Weights of a small mixture-of-experts language model, trained from scratch on English Wikipedia: width 224, vocabulary 31460.
Below are experts of layer 7 (counted from 0) of a mixture-of-experts language model. Rows are named up (a neuron's input weights, with its number), down (a neuron's output weights, with its number) and show model dimensions 56-111. Each number is 128 + 32 x the weight over its row's rms, rounded and kept within 0 to 255. Numbers have three digits each.
Before each expert's rows: a language model's description of what the expert responds to. This comes from a sample of Wikipedia text that the model never trained on.

# expert 1
It responds to: Opening pieces of people's given names in sports rosters, results tables and credit lists, often after country codes, such as Marc, Alex, Jean.
up0:101182088131107207127106072099143156194106091126067139111124149150101104125184145129133100099133154137110094173090106127101121129127125119126115160136104208070134098081
down0:079146097123127108131143125107081121124188145138113091158152145163167144174123163213096135131105088158113096144109131085160153137145160067095148096105141144174149098149
up1:099082121181084156141109164123098130141107119094132124124209122094099121105088192125093065150078093184151089137052135109132090124123129114119161096160116091128128164080
down1:102125110117115152138139102151151191100090099120127126175146105066144128162109145147117137096122060095171164081089089129050101088095128109180099142124083141081125101146
up2:162145109135125194100113100155133139174102128097135123142106161109129085169087170111133100208158141178095200143196088113118127125154076118111125102094097161140164121110
down2:127111128072122165107164153090076170081166156106139166104139150138138150115143176117106049093133111099132179105132139152198129101122117072132117059086099110117099106187
up3:091185125116146168170031139148142147074052163171159127113113070107142128099136112172138140148165103088162138123158131161134100116143115139189083074120157133128113135155
down3:114108145108081121145126197137111173068136155106091097153076103096120074192118112178130109104146140183123158161104146154122143099145128153098107123182107187142142113096
up4:153151155087128162112150136124093124087132090170126212135171130106163101198103076156142171157102119095125154114105153175144110159147130176121160147154079096130123110128
down4:099144161117146093137149168066183141217118123147099137067177098151105137101142121129180095114107142152185139132122098131073099097114092038084096077125103105121118152117
up5:110103095096138128123143180127135199162149149133121097089071161121182173222123181125155163111152157128127097116110135188102147098114147167162166045115150113157181165107
down5:144133117088111096176186110142108104092141146119150151085133118132049096097196120171099123160167088182096072143130087083130120117155124105150142136123138135097153183150
up6:087134162108128088153164126144073105148116165216162116109124068129149178161143125164116149062131077169127091150092163110144079136141109174111151107175136158091132098146
down6:130068204136141160138116099099107155171128163121122130084115136094172095102105085193157135118146208089132164097138091203130130127133180106168214085122098111092151127174
up7:115148187143144123156072129110137126141193131170115135089144169062101062102146201108174094063123162150136104133116148115126090127177136168120151083108093095132179128175
down7:103074087115096158155199130082143124138167103108135126145163183150110147131159118141163122163128058101129097182163171123164072154052116092117095101129085118124111088147

# expert 56
It responds to: Commas, colons, dashes and table pipes before dates, publishers or numbers in lists, such as Published:, Released, track listing –.
up0:108108119135140075124128190076129169118134121217147132083163132088156142181102129125077105153111164139108183129102152055178141097141181153158128131191162135104164120116
down0:077110143156116148148099171118146133117173168082105157142152148033156154166129130116162095108120140174123135101113093127131135109127100085096154145051092126048130088155
up1:143209073163122113132128163127125141080143137129172177161125209187095070192166138098174062143143113171133141092128127128127121174138146127160156108088112133142144140135
down1:157174144101139077108133095132057141157138141104200157096162128071103118089126148106115123065150116144138140073132124108119104114128160166146098103117144168119131191136
up2:086121118085134096125151116125126108151147093119176118107102135172090154139139143094189158094157159108092190074143104129112158114093179141172089195092127193085107152073
down2:107093145145112105074127148101207102102108092106119127138132101110092138086161081069159119131164125125109106165135153158117162164138126138136120163063087114109137111109
up3:129166078120122142135153134126169190102095125122115089152105150125154163136174117136083079112079132145171117130144133089089097129127163151108150137101129152117214132097
down3:067125121126124171176173085142113127096089112137138121086142130114152115156150075182113080101157113105102098092092149141137086094128079138104132153126160098160132097125
up4:154115088116076104124099148125160109078106110111116210159194058173135135157101147145152081148176197087132170130109139098138109120067085111134146112158145096127141092177
down4:124078155148087133106084129121123131163082160136171076162150090093157098159167179117086137147133097163145146124176145072120150115128097122092139109093098158120070129147
up5:165169111136153120135155150097138131120147128182142145109118132082109159118158096105162195157127067137082141137143077179157158137127119119171136179153139132109120144125
down5:152132122089132155097198074130125100090143111187130087116119131097094144091126091106109136119088159089101163079113127086085139149144138112121134160130176147093116158164
up6:142089053183115141098143139121123182149139182114182175077145137129129115087154126084087086059185106169084147091141106136094139131190113110118172141165128156147115107122
down6:092110141080148102135184136155192131101109104143132175141098073140086116108050143126135179152141130126079093172108124101120155152136137107201092147141144071140114112197
up7:078137089121144166164044159103107162126171150095069150086098070092103150095085163098099120185111109083065027165134102107067120083160166124150148143086151136097096059123
down7:155120112160163127137053125151118127151152124158106106153110161130130177153095151144141162159108106088153082150100116094144181232096087132100104094135103163116103089058

# expert 61
It responds to: Pipes and commas closing a table cell or clause, plus ending verbs and adverbs like lasted, continued, again, until.
up0:165157169128145106110174120128175181169156134096126107171118128119134133132103110134184165151116092164069116121129131086135154109088117129156114160190114159106108188149
down0:123063102066157135138152167153100170161087158126162141147100125063091089160139096192079126201151096155151123136165128114145106133147116101186107140166113094119132201108
up1:129125065106195196119093149084101124126155177120202095118135069084176179136177155147085157097133172088121101112171132094112170141115117133159135062149103121087111176079
down1:154115159169133128066164104037148153127089129115107109126155112169125072123160137128157128164141114149152176067119152125129157107120163069169142151100140161102167138115
up2:104154114167167106147067069162090088119096099079076157182100148074133171122121148128088157067150104132168101131125053130022135140100120116121149167136111153133124133126
down2:142110134091113081097110138171069127208118044127133161168079075121128080129101118076115163128078122139080122153112184065120146112085108188126163089124158077159081133185
up3:110101147136082065134103127129136118118162138122137198108148104136140148170111130135155089086132109109134166145119182186112085160153112180143152163065191145092135094078
down3:107098090175125148159146099089178074127100118108145083151177061160119112116128055077063116065131150087100127172129115136196188106164136107128077133134089114157119150130
up4:111106118121151165173112130167177102127149166129129080158088110141131127099091093137092133085114124110109101155185085139057164108102212094138200181109177116095127150085
down4:112123083119095146135165139091147062142092106151189104157095141099127167125208111131099239128128163120102148130161102109134150123117173099159139122140136152120097164077
up5:097141117061069134116072077088127120102167150204077149072157157103113137110181112201053128139119101148191093150098113145147053079128107175148147109149151143129155110155
down5:137096075161060145128141141176156136126163144171096166104158180081108118173095091161075138153157100092117078142104147118145162153093093076174152102120126133144138126115
up6:096163139108114120183105161164154175168102087146076146085084127089090164192139164120078214128118135190107138065128143119129123099136139117075080104155177139143136092100
down6:126146161073090132156142144101110160100118121136096148106127143101142120108095088111112131162179134152138096133130103127135118094114092150118107166096146087129155152209
up7:136154136128079159133107156113149118090135122176120145146124087134125156155136111100128096098141167137128173130140093097177101144133112178113091107048145105130141105078
down7:092090129131185094139157146068152096174106116097103120076142161140085108180134168143141217202124096116033122181148080157149170108166114128143160146134097172140175092092

# expert 48
It responds to: First word-pieces of proper names, especially foreign personal names and ship names in shipwreck lists: Sig, Mik, Rem, Maz.
up0:164141128153119174142158115119128136143110157115137100163153173125066129123161146154124107144191155148141170127107029070104119086130129103103142181072183175101131080173
down0:183125146135127115205128128168155093111117141170102094144139133121086129115065202136131140132148062086160103122101154131137129146198143135136094104103190062173120116123
up1:147119081102165140180103080154145128127090103066089103088111121155158139140126187124148120086121152121121157140130136151160110120135144083111141116123136122142116105220
down1:136129127112150123066129169162149130136136181108084147087126127154177132140156153144065103145153123171153112095131088098079106116119148102160147137177109146122068163101
up2:130149144108124156145177175141067127057141131155153071127161135121171145126142116117147070105142050122089154169106108133135126091165163123149125138147131091120139136136
down2:128139132104234154092155117185165139140083145088128184162086038123141131122139144108120170151187131092137108131164145092143083075165101159135073137082138142106144115073
up3:145155127181133150180091113126102124070162080131139097088110142129115129123121107179107174109144089133096117204078145150159097065101124138081144149154166124144138106164
down3:154164089118205151122113119081103072135118127082174122186138129075117122089163092115152127130144144195178093146174092149081146116135115121130142135116097062129124158145
up4:208181140120087147126087111186105171175101130131108155092121160122067124134096118149154127158149108141124137104145128117082149087118103095197130139156124108132205108107
down4:136162158114147100155109093190103123089094119061156109082067131127160076173102128136134131135120185139089109101077106107184104109136123126132073123177138118147089195126
up5:121102151140132170130118099104112155130101120130167127116132106162147128094121017139172136112112126190130128156079169122107163152209093123124127179068201115096152113096
down5:136168093164140167138152144160171110101068093156102200163207146151125094122115106115100118048062106107096140144187114133165081100108105093160130165111119128106099116134
up6:117126126194158134118146150126085077131137139076161107110150125140164182133106113157073071126091173102170132121135161127181090051124098067115117097069106154052102127081
down6:121098148047081139101133111084173104143131096178107175110144095201145129086146180140065105081184142129166144161086159128060167057127110150136066120140105092151154116101
up7:089105138117143099141188165149200154154144057164120135103123127130126113074206153130117146155107182087142136154121124114125082116156194122143159204107069141140203150097
down7:137118146188120169134146158163173093130156152124124140111208119108149133066171095170124098105140132159178163113139117110147132159112141072130136062125178109121126111138

# expert 49
It responds to: Pipes, commas, month names and first tokens of table cells or rows, such as W in game-result tables and years in stat tables.
up0:129144093102123118138125128174106118111112111111134098104090151052148151141126108129068168139114197124071156059130079150198098120192147157144122151144161133138154178128
down0:100088128105170169137132132173162131105132102060162130095145123116084103138174121126161071152099129165148137096064102137069215137123108087130128111162085140107097146096
up1:150114166121105149147169129136114108154152045139136157104173150165106106156187077160128091153186120155164160145159132174136094127097195127126161158141088110102199103136
down1:123123132132140080136143140123161104185128147050172071092095095109081128130161119052160140184102115165150134070140153065090100131116140109153144108182068140120086138103
up2:177207129178155135064164127178124088155071150128130119157143096185131144061119073079119194096080121136137152106164133118136131139122183088084104176104090130132083111157
down2:122157106139113112088146109095112092137104105107148070125140088118136106169133117094167078145135146104146180163119195146179153049147122052181077183074109132140104151128
up3:113152152149163132070081173096138088126154111100167137147142124137150148106139119088167133140109148181146079175152099179180084105182165096128033112110133169134168111129
down3:096120158149140152138138217130140076135230125138150160126068122143131142149133067155126124149098189128128112189126046107142184139104138118052136118103153140149127112133
up4:071153169139149155138222152104119174135138126207145087126163135141190109200106131110140133140161086139120096091157171107099116119093111185119199174113053100132092114119
down4:149159149152127053072177092129120075172103111141133152158092162119142073116154150196131098161089106089115128136099092115144128201135082140130085113123118164104132135109
up5:151138128158156169124177081089163134118102095178219075120106094104084091092107165138114216094172104126117126134156127145120129119152141200158153177086150124176176173121
down5:195074123119088203167157139119153115077083089167149098080158146144150118110118153138181058162132113184069127120092209130138090130131079107132114171076095140167087113154
up6:180075111201133121183149173091094140144124147095134121059102122157149098179182189108101140114136165137101159170171155147140095147139160144127171154195117091145149161153
down6:148145150131144146190151112110146123116109142095137167075115176157155134064134159145093214109053121069035104089100134184073157125101151108108144068180182141092135130171
up7:105113097119128140166146130110096071148129129169118142085128132118184176104122113128139136140137157160099114109170123146133103161111106128154167097171112197134124096104
down7:114140209118190103142136126127155112133157142125154099111169098087124164078163167120156109150093148110121095133187101170140132116124108106072132126085141100121096095128

# expert 23
It responds to: Full stops, quote-periods, colons and dashes ending a sentence, heading or table label, just before a new capitalized sentence.
up0:116143113159146110118143082119173140095189092159101102065129078127125128158096110107134184092130195126140174158096098165101134104116188129116144110123108126149145171113
down0:147143146130130102111100147112073112088138146151117130130152144082139117163160081231141122117138123127094132131144126109179104134156147145160176144112132145121147207158
up1:159137084143147115121144081087136185101129125162104185133075143099071104130151140141191166151131082135168134075117119099120114106078098137115084150083105139185151126122
down1:149165128154133070126145143194088126068111152131108124138087148108102136079073079099166122093170120120144080165053137108142102099139150114116147118115126152124126092118
up2:108131125135139150074132146131136122156137081157125141148067190126134127119095148128082146042105114154171095167155096136150122110163176089111195158193092115098099171181
down2:098086168110097147154145169123099136101171161136199196137172108170091112095128112113218066106087164117120140142133108071153101128140122101137117148098162114130144137132
up3:215138116148111084088153118080122195134175167183100088207216083074132140137054150094186159119126185096120117185121101126118159090128139115130177141136117130143122142122
down3:100141150121146064138080120109061123117054155130069052207136120160104119105125143108182103117106121178157107125127110147133116136096129177173074141082165169134101196067
up4:156099160173147171121168128089094072118091155110071130106134107147135119134149181152145170168146159076178111171150149148095156086092110058120126153127119154134117161118
down4:165046145123189160093097158137099078114166126065077108099131116086046107108149111196091116090153114135124171112142098136120156153156132091187097133145134133132146119138
up5:145066154101139160081144133109127095119133113054135156158118144120152098098088085122153103046144120179091110137110078124062091072124143114132150137134132150094113206093
down5:139112109122155124093151135133165173203143111122107148122121126089115174140089133083110179155067179166118106187090135137173124156072171114159128139145075087145154079157
up6:147094184119135139167102101166139121084153093127112113154077151160075145104114170032105098155111110155108109129072154130111130110112166154146107115146089143148151171136
down6:159131095122160109166189105198097120128181112098104097070123152135196187142160173152151071139104114148075164159176118114122126122141163104143160163162111119090087115111
up7:138125104162137161119095081122153182166142101105120163143077077147156153185100167134107082130156147193194134122057165139097117102087156060105112079134149091081085123146
down7:154166123100112156180155143081078171103119086136139133131133138126113088099144130136160193153136167074059098105118128082100164172070097160142089125115142142152154065103

# expert 55
It responds to: Nouns and adjectives naming a field or industry before a role or organization noun, such as medical, television, sports, education, research.
up0:098105110194156171089131079115126098158117115130190154163156156173119122145108129165113166090097108102147163077095126108176106146121122077127151100081116148082134140106
down0:062142058099080136158117123172132069125107162092128154122164120153132116158144115183164095179126099113164143144080141160048065158153159135078161172128061144165147101103
up1:035096076152113124097093138056117207147109107148125164139102158161174110088138154119181135183147105124096115129162031152072095142149103115101118103090100103136139153102
down1:153119155147107120147111103108182150087085122095117113133095076154145132147071136153113140074136158142131085113151125143088158116196097154170182090101120161139106110156
up2:126149151121114142128117126166143153083198083093145101086144108110106077116131111155080071086098135091155131114100138141088155125129095168067157086136147078160062122128
down2:143161151134152150165158144179132169104113145081141102110142158140140158121121117105100158108106110153123085110141098119158137133152104153085088189098124101209146148137
up3:092092178152150106108149088111146146130112136134143034106104113124155179126099157090113144120085136085100101083138081159139110127107199194127138097098126121116224175083
down3:083093089138136172104121099078121178144182045109121111105135125148061130113129060111124167142105121094153176101113110176131128163086145115092085151135121151102104161131
up4:069136176150190113024142128139110172180152073124146028144127123090108128119096104128103139063133080152130105181074165145165114153102153064174112140180127106154088114171
down4:144116111196135095143106180136115109085092182065104084084171130161110111122131070124171141155109170119132123129111090167168172112118138112127108084146135148158106105111
up5:102132068147153149100120123097139109142187119124115051178125076173120116167200103105137128074116066171171138136108109089125120143144127137139130139148145129172121108127
down5:132135100185095088154073163099160146134152140090165119174144181082080146073112119137094142147121138152152053135164091126148090148127146078159096174092139186097072123136
up6:108114154086141125102073107169097069160164114114124164122171133082157177159126132117155181105154122103122149169093146160095108080109098102114133205077138122097126172132
down6:117086121085082102106106143130113158117133171155126102078160084103126172159183107116187104118103101147201104070153093112132097152134135156128113145162128132107123144172
up7:085093125135122081141118076156120103069121096084159078132149098145183134121076168109141168133131121098113171186114150107125169148179168198107152075129117126152149149127
down7:118101133145122094128164151164077145103150109155113140091159157125140137138134127120091168150120112131189113158078175137158169157087068121203201136069119157064152110114

# expert 11
It responds to: Line-break tokens ending rows of tables, lists and infoboxes, often after a pipe, bracket or number, before a dash or pipe.
up17:133134149110087120144099110131048096140142086112205130124121133115158116077107130182106163136135087130097111071106116151122126104127105130086116125099100145119139152161
down17:165140152128161159158156179191071147184149096150130165120090078158142189078189086126106113147132121115106154109163192212138161088138142121150058159096079137134164110123
up18:101128111125186169129128139097190135127116138126119145218153143126168136140132129155140166142135118108156166121127229127166117104092068133111168118079116140129169089099
down18:159128125136166096121129147134110062093098161111101110150102096145097189062130131144158139070132132117096101078111126206108114130128109115114143103171073089160103146170
up19:126094217130137139111080079099146115120131120171150159134107160104161095101143087154099136092117134137117152137083129114112174173146126121089100123152137132138166111099
down19:108154088163139150163047116113150105150181106157161131121155076150182102125094198084064094120117089067124111123167141150089149124103150137140094169126186123055171119139
up20:114076112135162155156089091088123127145163172104122178181100122136167112139163121131156146210161120099140072164137145167134172087102140138107136168071153148121139141096
down20:102113096065062040121117109131137078063139200080153114107077107153086131166093087106122143079120161170120150150086120133061111126129141102098148106153145112112162114113
up21:145110156081153140155064093125105122136131092097110082160094165123122102176094184114133130100128131153116139105124074142134141103100145081119119075163174240143064090176
down21:070199173173117190108144114156105057129178125089155148115142129115182131100077116140093088126106077118086124096115089154129126097159110167095133144082120131055110116146
up22:095178085056096092114133167131102128188124123106166104095086140127149143151102081067089125129090185119094105104171069119094117087157086144098158094113110131159138151124
down22:148118138152188074122153175122118059087127151137103121122126064125123092065156137149141088192098171107046082111127119126160151112138184184139155186167154198113118137173
up23:112189125138113134129119144124213148089184161115089100123069134125115150049112125102118182167140143096163127107111140115158154162132049145094148174166135161043103054081
down23:139110136137164174067143156137164097096129125122111123073070209070132082128139124164103137159138143138148149190088144133112159134104173133078135152117116163145145164083
up24:089160156148080118072099103072137097117117103124117139112165123127138124118140137108116124126119156146144131121156153156167130094120060085133159053145080146047161169152
down24:151149116093134127097089120111093131133108072092139118191158067130070148095149121186139129181143110149096076116161134168118113157181076118169109113134177157131133135182

# expert 60
It responds to: Periods after initials and abbreviations, mid-name word-pieces and military ranks, common in shipwreck and list tables: J., No., Colonel, Masc-ota.
up0:131170067088106183120146138116100114094136144114118091083125119140083115142137114180155152095072147152154171168139193119102136046074103117134067158079131110187101121160
down0:136162212144145173125099113146170095080112098103172121089124178072118075186124124154117129086175147161149112137155120092155119181118084144167156136103169104083165126120
up1:154183121137103127190146220108101123114109146132110121122153146152140112125150119139160135135097066120173100150145100174120107128134135120115132116132060114130096168087
down1:132124159119104135145153094121111147118119114084165099109213115111164151146139079123179021084108128176123134175102135126135148065138149144106070099124162103144154076120
up2:126118165115112125140075106110130126123114128125130130142165242086131119131093137162149107117141157179101092162142134097150159123098039125123115088081105106130129172156
down2:101204134088156158074160121136166091164150157143102137164094162120105070179125118095128156109121154101151041190074152148116120152109181062153114137077092143171147161142
up3:134119164056123124139087168132078146125086151125109114158145116124111120133103088194195113169142138102090121130143132107077190124115127162118115183161154135215123157184
down3:186113139111057087126128151118159139125147041120134089117130125170133145101104079117099161126124112104136138128199092123143173132136096153096076088135135178145130131106
up4:141168143108161135140118120100144148111120156113102038132119088131122058085189092095117131141143100189119115151101150146144112165132131141138110083077177114097174112107
down4:089188128158065158124123131172159113077167149137165138087111081139104150102163149105186164103176097099093136143134158151115110092143067119151092109181096113149131154109
up5:072150159146138181124129135155186171138107137122141222148180119127146095182149045189114122146122105122159149126113101093200161112141110161102149129181136144107097151107
down5:101134117149169054095086049105139135049135139193077120159147144155113130132146115140141102168027092133133117106119143094142112113119131062112160122166126133089156139114
up6:077173111135133146094152084152125132155094149148151104109097075194090112115157111108162107209189150175126165170144106135158146162113157104068130104138083156081127110079
down6:201158116106086152094115148071104128104088101076116175111130131208140147082143138116157119177083120114114175087164156116092201184092132104111146122165140111142113138157
up7:144148099113152158151139165154122086128097142127187150141094090132165080173144110109178105175152205118106154132102126150167113158132120107083147064092126106119183127117
down7:163080145079106089111140119097125087069119143135089122116073151101170131134107058132151076136120146191152075092158118074144177121139147142162098153147144080164052142112

# expert 36
It responds to: Month names in full dates, mostly after a day number or in/on, plus commas after days: 15 December 1906, February 19, 2023.
up0:160139090156164147104059172093125166124104063165108122111133140113149181104157137121102175085103153177096172147125125131152120124065115114125153065165112161085105117111
down0:097132118148110152101122067118117175078123109115189136172119146129196121131116109106110181141102092132163144190128120164193075170083129115068130079121121194140123132142
up1:157170097044089162171081163156165136156086099156152132069108139112148174142146135087141158128110065105124092179119086139132093126126175116165124110077099114083089096110
down1:115141164126153105166142110148088194186085194088135151098139111147142049139124145112082143088132112143124137112173137125113109108137182141118134143150094142107179097113
up2:140089135146114060124153127121089133116116150142172157105154128127083133118134226110134117175091193192113096156187140156140139174148069164132201125153139100061147068123
down2:167123131099181196156080132068072135121142100133162102103110176155184084140124121092200101090090156179133116148154097167123152147133081173131049123105174113140088123105
up3:200146129170153074097118146169163106130147106170156169090200104093105127135174103129139138154138120150152152157176094175109154135191131126147119148133152149064079153119
down3:126076135128131054122169144094125123144112153114166157075169104101138077124120112139073132134154149147131139072147161136117111125084125139104194176126131121151150175133
up4:138118113149111154125166112105115156157123166085129227154118157112159145143116163101083080181072164163134161115136124132109117115141161167132157155153151121091106212112
down4:114151131176084097170133207133095108124171117103101138136133122205138110163112104088113037152112101142158073118107124113120113088138118134123135111091153089158125092121
up5:174082139083141120117074152120133090153151156118113136129122121160144133224116145126080077206108135131143158144074101165129109109138163135127125136110130063104081169117
down5:126161067149135056147136106126200146146192132137140128097066150138162151121139138139083117117116149111086165145105130130138068120103062184215086091074137130185148134178
up6:098135130131144122158109148124044158139117108173151130153088158162113151150130115143156148093093108089111137149172114115123155171178130132205134177139125111121099122118
down6:162136143053149149158136118096137163162146146079092085106128159085133147115143124121183142129091163073115140072149133173137128110109155089131085165101122094117133144136
up7:141112141119167161097143112169142092115156140166121142083134038098100187085174143109111132114095129078151154132097147105123187056139109102087097071085100165136185141154
down7:122107124172140126138088164139128111058151115127114133122145150159175109129121179218138129104143149087139075151184152118153173120132129150164137172093098148134081103110

# expert 33
It responds to: Line-break tokens ending one line of a bulleted list or heading, often after a period, parenthesis or "==", before the next "- " item.
up0:158112135176106110122162097109102158089119097112123143143155104074129123143177146112170235129122167139155122202150118147093130133146140101072168124122147073064138124165
down0:173178108143186128097120146154063153122090111109133086143179145080118118144132123196108130121102092099161115147153087176129125055080078114102151120068113097085146078123
up1:138154154102181124092114130096203146125131107083075167100085153170177149094084129091108101131100138090184070149158128125130134107143103133100134132114165158140099204143
down1:083228161125105101152131132087095112109131140159143093151077066066127067205124108169140095151120139189130130096076126142140136091095133133097095137111103141105120115076
up2:126182159130055118128176173146142173125164130138158150132178101095052141091169135113074111138119131103197117126180117165177143117041155086145099138110109178109137072072
down2:118197114114176119102144150125081075176124117176142167113198084100164120076155109122126110116088113101149106116170112102130103166142177113096096142038083117120082084146
up3:153132156127109147161172105118152152112070114108110115116108110073124112147097175157154140103114151084153184116195120101126106197137113133127074226145114126142088120066
down3:145077132062154147142150148172137096084119096079142150130137151082116110187086150104152165132135168093100078165145063095115111171134130094145161150118111121114148091076
up4:111143157158078122108164168155089117213145093091133138103165157151100136157087124153158107103078093109149107164169178096083115156156143085079137128090177118160157148078
down4:100119093171091133118123114119120147133145133100140095126144128130136115114153140214144106186126127157150110153100101114137147070103093120164187155109126126133154088111
up5:147119090090107163154134136185110205143178099127176140124131121108147135134130116151012120132111130131134103055120179129034132127094163127112119161111168126108127117149
down5:125066120124039166080150084165100108158094143078106194092100074088145097155141134044152126122139143139080138156124151146151145092105086151113099095133101135145131075134
up6:138135164117124152049117092174085081162133161110137195127104159136142200201156127029131103049085105143111111080053163115096078112150151092092156177130110142105132183082
down6:153122177090146182091154145092127097127092118136125176131163091189097188122186082156116114150119134097097143139078149157152132171125109189139105166163141152159170164122
up7:133153163081143127126117124124158122146057144107165173095142190130155084187065152107121117118095149116124137150147151148149127088134147121058120087081190130091047119124
down7:085145146132090174180102160034100179138156125114075110122114114124091101131158171169131130079114139142147116161135117132111111072094132105051173168148124161108150112099

# expert 24
It responds to: Line-start dashes, line breaks and field names in infobox lists for films, albums and places, such as Release, Directed, Country.
up0:106131124066145096137139175153169129104178094124173120153153108120186113151161142108102128122158155097125132016158120125082126125108120204106193116123126157128175135079
down0:146115082166143143155138119149123091130078118087143173108148134125191142139135058156097111127170162161059132122109089160115196150148140140145085127110176115052151143157
up1:077155129129130143116144110123159122124117105182102113102154121084152190148151134081102163088087086104136136157171107157178112120119110138135122127082114158188116155135
down1:143047110144172122107133051115150108094150103147159161084093131138079116113133161144180162171124128105135068108103089102130117176085123152104114159185129178131189132135
up2:121130078098077142107163101140098137126154071175134081123125164159154132112112111142140179089100099084185137144129152136085080147109113106135156119215174131138068086104
down2:105127191173086149172191112163151146079151177134131147172112152051119184123137152097126145081217147124151165138157158155170098095189123096158131121124094158124152153139
up3:092145113113173073148122109131131127104076129109122133141124107166118123104137121206115107150119212127125079101142178134153113125101096130170170167114185127058129157095
down3:160163217182108208153155134136121145108161125146086154188108112137135059171129072086145098117171074097177195114115090163139156080155163123206127150086130080141127124143
up4:102186088139064132167156108128119155133175168174134140178059126174086161141126115162130073139153142137126157108199140172082087134137159163132133092086147182128111152091
down4:081149152170117125055115108047114132052137107120106103092158136120115117098088170097139221166133116166105143111116097155078137147164131160161112156160130120115102155105
up5:092106147093127145165131104127118126164097100107142100134103146148140111126171173133158152134133101168137087062116077129113114168151107220141144125097085085155083117079
down5:141165146145134157126128153078144148123137113113153170104119059132140135134142130147146114138166166158115135154140143125150117133232142064144101119156127136177076114088
up6:112185120193098145104165120113195099127187113144138114119141151088109103138092171121166164061104146179105137066143141158154130101165160171113122137123157086116110112100
down6:175127100177166139135131112190099080109134123087179126159168160161166088091116152124161123140156106151133121132099153175072086144169114103079145113073132143152137098211
up7:108137119129146179113141161196115127129175121147127041093121042132100149126150150107096127148163074134126142036122129106108120097142121085149109114132154071097144144120
down7:091090139131100113097109168142126147164161161090121155161113166125137134119100175123141136108176112116180183172129113119141117158186089106074124157051170175080127146149

# expert 8
It responds to: Spaces, day numbers and year starts after month names, plus words in festival or event names, such as March 2015, September 11, Summer.
up0:116153106025106106122136137140141130124125141183173082127109148086122177100152119085136109157110152119128065140204111097145121141170088144171126138125071138091075088146
down0:126130149128136114084123119158117122132125119143152126089140134123146101088106070128144082156115153135139136128151120095141057168172146140126179156179090182122055139164
up1:103104120154176134121068086182100117113125209104151159097120124114110142129100080158127174102083233137127086152132099109083128132078126131096130120120103127137118134136
down1:126097136121124075119145109117149103109194078133164114074158115128170101057186162122145098102144148130097105123097104102166112109081087152110071138145181157098141134136
up2:118233184121162126078166111124145121147107151154110098110103157161090086134170146114091110174082132140124165133131124184145121154133093149130180131095118102110163175151
down2:088135102139139163195109155133159192088132053104134153131149180113058139097172096145087084175159153096204105141126142142131098182147143104135122168090174137138171122147
up3:056049096110109164150136133146121145115123146146130121076147082175081100202144094102094157052106115085055173136173118137130086073113133194120211147081132170177172082111
down3:103154206136086137139120118185110132141111097094105162049160108210133179174171179157150109160097091083063129103135088105150145144149144116147155128095133136060102113106
up4:137164141074075151164096139139178139161174118133076121082079112102118117144146154085118097138126180190167100085129126101113105154140125148134110150191108185106125194091
down4:146108091157102153085152135102075099158141190106108174166139159178064128120052141116083102148155165144145076157158124120086133122201159165151125123119129182134123103141
up5:104128101135070149044084107110134138136114154166110142148144090146160148156119120155163140111154117126142103108065143128065137109176054114107136142106098139163163150144
down5:152163147155073196098084106093103123173199160116122132114104096116123093117108142131130123119143144200165143175129139157128144139140144125166157186146154165117108127093
up6:122125107148135142114127191196174164135082131105067150131115110136106135124083200134152141152189201115112164136113157118154101116128135160068151045130153148105078128116
down6:113141198166112138158156089118107152114125130105131118124149120158153109134116136115111106155109142042136154101108181143105098088096077175132110132126141054101142131137
up7:084105136108094098133108137145129181150106128136058111098147130121179112158139085173132140126108179116103117152137124142154093115239111153160060059161129138114149062137
down7:090149162197139078128175124106150089127123092113103096112134118196138162162145163079161145158071115146125093107157105161168106088107127083164105149098098116156104197071